config.yaml
hidden_size: 96
d_expert: 64
router_score: "sigmoid"
balance_bias: false
vocab_size: 3879
norm_eps: 1e-06
optimizer: "muon"
max_grad_norm: 0.5
max_seq_len: 512
max_steps: 14137
dataset: "wikipedia_en"
Below are experts of layer 3 (counted from 0) of a mixture-of-experts language model. Rows are named router (the router's row for the expert), gate (a neuron's input weights, with its number), up (a neuron's input weights, with its number) and show model dimensions 48-95. Each number is 50 + 15 x the weight over its row's rms, rounded and kept within 0 to 99.
After each expert's rows: "gets" lists some tokens that make up at least twice as much of what it gets as of all text. This comes from a sample of Wikipedia text that the model never trained on. Tokens count by the router's weight.

# expert 0
router:51 63 43 36 26 39 57 31 35 58 53 54 88 48 30 66 35 42 57 70 61 25 53 85 71 46 59 54 57 63 67 32 70 73 53 45 45 52 49 34 79 62 46 37 77 60 60 39
gate0:27 38 69 67 45 38 50 47 62 70 32 43 55 33 59 47 51 50 46 66 74 28 45 54 57 38 58 66 18 36 72 41 48 52 61 44 38 54 44 49 56 55 43 70 43 46 84 59
up0:51 35 30 70 42 25 41 46 35 44 49 48 65 59 46 29 46 57 16 37 42 29 61 25 40 64 47 49 55 30 24 47 22 44 52 39 55 35 37 63 62 25 55 40 46 75 30 44
gate1:60 35 75 41 59 37 68 39 29 65 30 48 51 63 74 35 55 83 79 42 75 39 68 71 32 41 43 52 45 29 85 36 55 65 42 42 47 65 40 31 59 40 65 37 61 46 46 39
up1:69 50 39 57 45 86 46 27 25 53 68 57 35 40 60 34 49 24 39 66 44 53 48 45 49 63 51 73 27 70 47 63 76 20 35 31 59 57 54 34 38 52 43 64 70 50 47 73
gets: " ", " \"", " L", " N", " D", " a"

# expert 15
router:50 35 39 48 29 64 62 56 35 46 92 69 56 37 51 45 40 35 68 59 60 24 47 51 68 14 27 64 59 47 55 37 41 83 26 51 42 38 44 44 53 32 49 41 75 62 51 47
gate0:34 48 49 41 41 33 48 51 53 77 72 76 27 41 65 45 49 46 46 46 45 26 46 42 73 40 33 60 43 33 54 68 43 80 39 32 56 40 69 46 65 78 32 55 57 62 59 38
up0:54 50 52 66 52 97 40 31 43 53 41 48 75 44 59 34 57 32 34 50 51 68 60 74 35 54 59 80 37 60 61 58 43 33 40 43 57 39 34 80 61 35 54 59 31 44 33 66
gate1:50 37 56 38 76 51 72 41 18 80 42 45 81 44 54 52 46 44 46 51 67 41 43 51 55 40 62 46 45 55 83 51 38 54 61 49 54 59 67 71 38 54 49 42 40 72 35 72
up1:45 71 28 62 37 69 51 34 40 91 47 35 57 56 56 66 40 53 52 58 44 39 37 43 46 46 39 52 51 79 49 41 41 24 25 48 51 68 50 75 45 18 13 65 67 51 40 34
gets: " the", " a", " was", " is", " that", " The"

# expert 14
router:38 29 37 67 34 64 79 68 47 75 79 49 70 78 16 62 36 39 69 65 39 35 59 68 50 50 49 40 65 71 61 48 47 60 74 57 33 62 35 31 45 41 46 50 65 58 58 51
gate0:41 49 37 55 53 43 77 76 62 78 60 47 49 52 55 71 27 42 31 30 29 53 57 52 55 47 57 51 44 54 31 72 43 57 67 65 36 64 38 27 48 51 44 49 36 53 33 12
up0:58 47 49 73 64 58 58 62 21 44 32 58 35 30 44 22 54 22 63 74 68 40 55 55 58 55 46 24 37 29 48 31 65 61 35 28 45 47 27 77 38 49 33 54 57 49 42 35
gate1:35 25 73 48 77 64 71 24 26 41 66 49 53 59 42 36 36 29 69 28 51 42 49 67 60 48 56 41 58 22 32 55 54 50 61 52 04 55 54 34 58 46 76 39 57 38 45 71
up1:36 63 46 71 52 73 59 52 29 67 54 42 47 42 67 51 40 64 69 23 58 68 41 28 20 49 61 55 26 55 27 41 63 58 63 56 60 65 46 34 36 57 52 38 81 48 68 35
gets: ":", "on", "ed", "es", "en", "o"

# expert 2
router:32 46 45 71 17 47 42 53 32 50 65 61 50 67 21 39 71 32 45 54 51 22 56 64 50 33 50 45 54 62 63 43 46 63 37 53 49 58 51 32 77 39 42 39 67 51 35 44
gate0:52 68 42 51 85 63 63 58 42 28 85 26 35 38 51 62 51 56 57 58 47 34 92 50 54 52 53 42 48 47 52 51 26 45 64 57 30 56 52 32 64 54 38 62 31 52 58 41
up0:53 34 49 45 50 40 01 55 62 38 50 56 68 59 61 34 39 60 60 49 57 49 80 44 45 45 46 71 48 63 48 45 52 42 47 48 51 32 54 71 46 41 43 63 50 39 44 73
gate1:31 25 60 49 56 55 87 30 26 47 54 43 61 48 69 11 43 51 64 30 77 78 43 67 60 58 77 53 49 67 67 58 38 39 58 49 44 66 64 41 66 48 33 58 38 45 50 56
up1:60 41 28 49 30 62 52 69 30 85 27 61 45 56 76 58 22 82 38 60 61 55 42 63 24 35 22 53 44 43 60 37 66 54 32 36 48 39 57 26 79 66 23 53 42 41 46 32
gets: "-", "|", "==", " M", " T", " P"

# expert 3
router:66 48 29 56 40 34 35 57 39 71 76 62 45 50 38 73 55 15 45 52 63 43 60 43 52 45 60 20 58 49 56 24 67 79 66 53 40 63 44 43 48 36 49 40 73 45 48 52
gate0:45 44 46 36 53 57 44 45 46 69 76 24 28 53 44 48 63 61 55 58 74 30 78 31 72 72 41 53 65 40 34 61 66 72 77 41 36 63 53 31 66 40 54 53 44 46 42 33
up0:44 32 52 68 36 75 49 59 46 40 32 43 47 54 50 48 75 82 34 61 60 26 75 67 28 48 44 46 58 61 47 39 46 34 50 56 51 61 49 49 45 60 21 60 37 23 27 44
gate1:67 47 53 60 52 57 55 53 46 53 52 35 50 61 48 68 32 30 92 49 58 29 40 52 45 45 85 46 48 49 68 41 43 11 48 33 18 48 41 25 35 40 35 33 64 50 25 55
up1:63 36 15 69 44 49 61 71 56 65 77 60 48 35 54 30 34 51 51 62 36 60 48 48 53 51 61 78 43 75 37 61 50 57 18 51 41 36 48 68 45 45 55 60 81 54 13 59
gets: " of", " in", " to", " (", " for", " by"

# expert 12
router:61 53 33 51 22 52 43 48 25 57 42 66 62 41 27 65 75 28 80 51 63 26 69 57 83 23 40 32 81 64 49 32 68 56 47 57 23 55 32 41 53 58 48 36 58 73 68 57
gate0:64 43 41 50 60 52 49 19 64 77 55 67 38 43 47 72 42 41 66 39 65 62 44 27 94 64 71 67 38 42 49 53 60 79 51 25 27 57 40 11 62 76 25 30 39 40 65 44
up0:60 29 47 69 54 41 54 68 31 57 39 57 47 36 52 35 51 60 46 57 53 27 92 36 53 41 39 67 35 26 40 34 48 32 47 16 40 45 25 67 61 59 50 56 42 56 49 53
gate1:64 54 57 11 93 50 42 48 41 39 24 44 52 30 38 52 55 46 55 90 47 46 59 54 74 41 50 67 32 41 38 53 47 61 71 50 18 53 45 45 50 55 42 37 66 53 55 79
up1:82 67 41 59 38 70 40 43 47 79 34 47 42 42 55 48 61 53 77 78 40 40 37 63 41 34 86 62 31 70 46 36 30 41 21 56 36 42 58 59 44 59 67 55 43 58 44 51
gets: "an", "ar", ")", "9", "a", " was"

# expert 6
router:48 55 40 33 12 35 69 57 34 74 69 53 63 56 12 65 49 29 51 53 65 40 70 68 65 31 43 27 60 49 51 34 61 73 49 52 25 52 58 51 72 71 36 49 56 31 45 30
gate0:48 23 35 23 44 47 51 57 40 75 66 35 36 43 61 65 67 49 21 47 49 60 68 47 55 61 40 65 59 30 30 76 49 56 47 50 51 43 75 48 66 44 31 38 56 53 43 59
up0:53 64 74 52 40 65 37 70 52 45 41 42 57 39 69 35 50 58 76 17 49 63 66 47 26 56 44 56 45 44 50 21 44 71 56 48 36 60 36 43 61 85 24 59 22 70 60 72
gate1:35 60 47 30 30 34 60 22 51 74 15 61 50 65 55 60 37 51 53 64 63 22 40 67 39 60 42 24 58 58 55 53 47 42 31 60 40 82 45 38 49 60 46 42 38 66 59 66
up1:36 35 55 81 55 55 48 69 43 52 57 27 46 42 75 19 32 39 50 22 44 49 48 58 23 46 59 42 31 52 37 60 46 61 54 43 66 43 29 51 44 45 41 54 62 64 71 75
gets: " |", "–", ";", "%", " |\n", ")"

# expert 9
router:25 50 42 17 44 62 46 36 42 68 52 45 66 42 46 38 41 29 73 44 39 27 53 56 90 30 46 20 64 58 66 28 44 70 44 58 59 27 51 62 54 39 49 60 68 63 74 59
gate0:66 36 45 24 60 24 27 57 58 61 67 12 46 38 73 40 50 66 41 48 45 42 85 53 52 54 56 44 32 51 44 35 69 78 56 43 53 48 32 52 46 34 27 38 37 47 40 60
up0:63 28 55 48 25 68 75 54 46 56 59 65 52 44 64 23 33 60 56 27 44 64 31 64 48 43 67 64 65 51 60 67 50 52 62 30 29 33 47 71 46 45 51 70 45 49 19 37
gate1:16 42 66 27 18 47 79 41 57 38 31 43 68 70 62 44 39 54 55 42 37 36 49 32 65 08 66 67 63 30 49 59 39 55 77 69 44 58 70 24 61 40 42 32 44 76 68 56
up1:68 64 15 66 42 82 30 76 65 70 48 58 49 51 48 44 59 42 61 64 41 43 42 50 62 58 58 62 23 55 26 43 70 38 53 35 42 44 47 61 57 39 45 42 58 66 41 67
gets: ",", ".", " and", "\n", " |\n", ".\n\n"

# expert 7
router:33 48 45 55 30 57 49 51 47 45 45 66 54 61 31 52 23 24 20 58 74 19 61 59 69 28 54 60 61 89 52 45 48 76 61 40 34 39 50 59 53 69 67 50 73 41 27 66
gate0:44 31 40 39 32 62 48 48 63 68 57 54 50 30 91 51 52 28 13 44 41 48 73 34 73 44 36 55 20 45 51 55 50 71 33 46 56 35 55 39 51 27 31 60 30 33 62 60
up0:47 42 64 53 40 71 51 46 60 49 54 49 57 45 47 53 39 51 52 53 62 59 63 58 19 22 45 59 50 41 59 37 47 59 53 40 43 26 32 51 49 68 39 74 28 44 56 72
gate1:19 56 59 49 51 58 76 50 52 52 29 29 41 63 60 56 38 46 46 60 57 16 52 42 64 27 48 34 65 55 49 47 63 31 72 44 58 57 50 37 71 44 52 43 32 93 44 57
up1:52 64 64 65 11 57 65 53 39 64 77 71 56 74 55 45 34 41 62 73 43 87 57 38 62 50 47 66 52 68 41 54 90 45 50 32 44 39 53 58 64 55 41 98 66 62 51 54
gets: "i", "a", "y", "h", "er", "ia"

# expert 13
router:51 68 44 65 30 58 34 38 44 75 65 44 58 63 47 54 76 19 37 28 55 19 75 60 62 58 49 40 70 66 66 38 58 59 48 50 50 52 27 39 63 43 51 31 73 56 49 46
gate0:46 50 38 54 57 73 48 43 73 43 60 57 62 68 38 64 61 35 55 37 45 40 53 37 39 54 47 45 47 70 25 69 65 58 39 45 51 38 32 57 57 47 49 32 53 34 23 43
up0:43 61 57 45 59 51 65 93 58 55 47 41 54 33 48 48 39 45 50 68 46 56 71 57 50 24 55 69 53 61 59 65 37 29 58 52 47 41 62 78 71 52 41 55 45 47 48 74
gate1:68 50 29 29 63 48 63 44 39 57 64 43 54 36 57 41 78 44 65 30 74 58 43 68 63 42 59 63 43 65 49 70 48 57 51 40 45 45 51 21 66 47 35 11 72 64 74 57
up1:49 35 73 46 46 57 46 45 72 74 53 50 53 32 51 59 46 55 57 58 57 66 85 76 42 47 54 62 53 46 62 52 65 47 35 67 42 48 64 52 58 39 35 50 65 24 53 83
gets: "1", "0", "2", "9", "3", "5"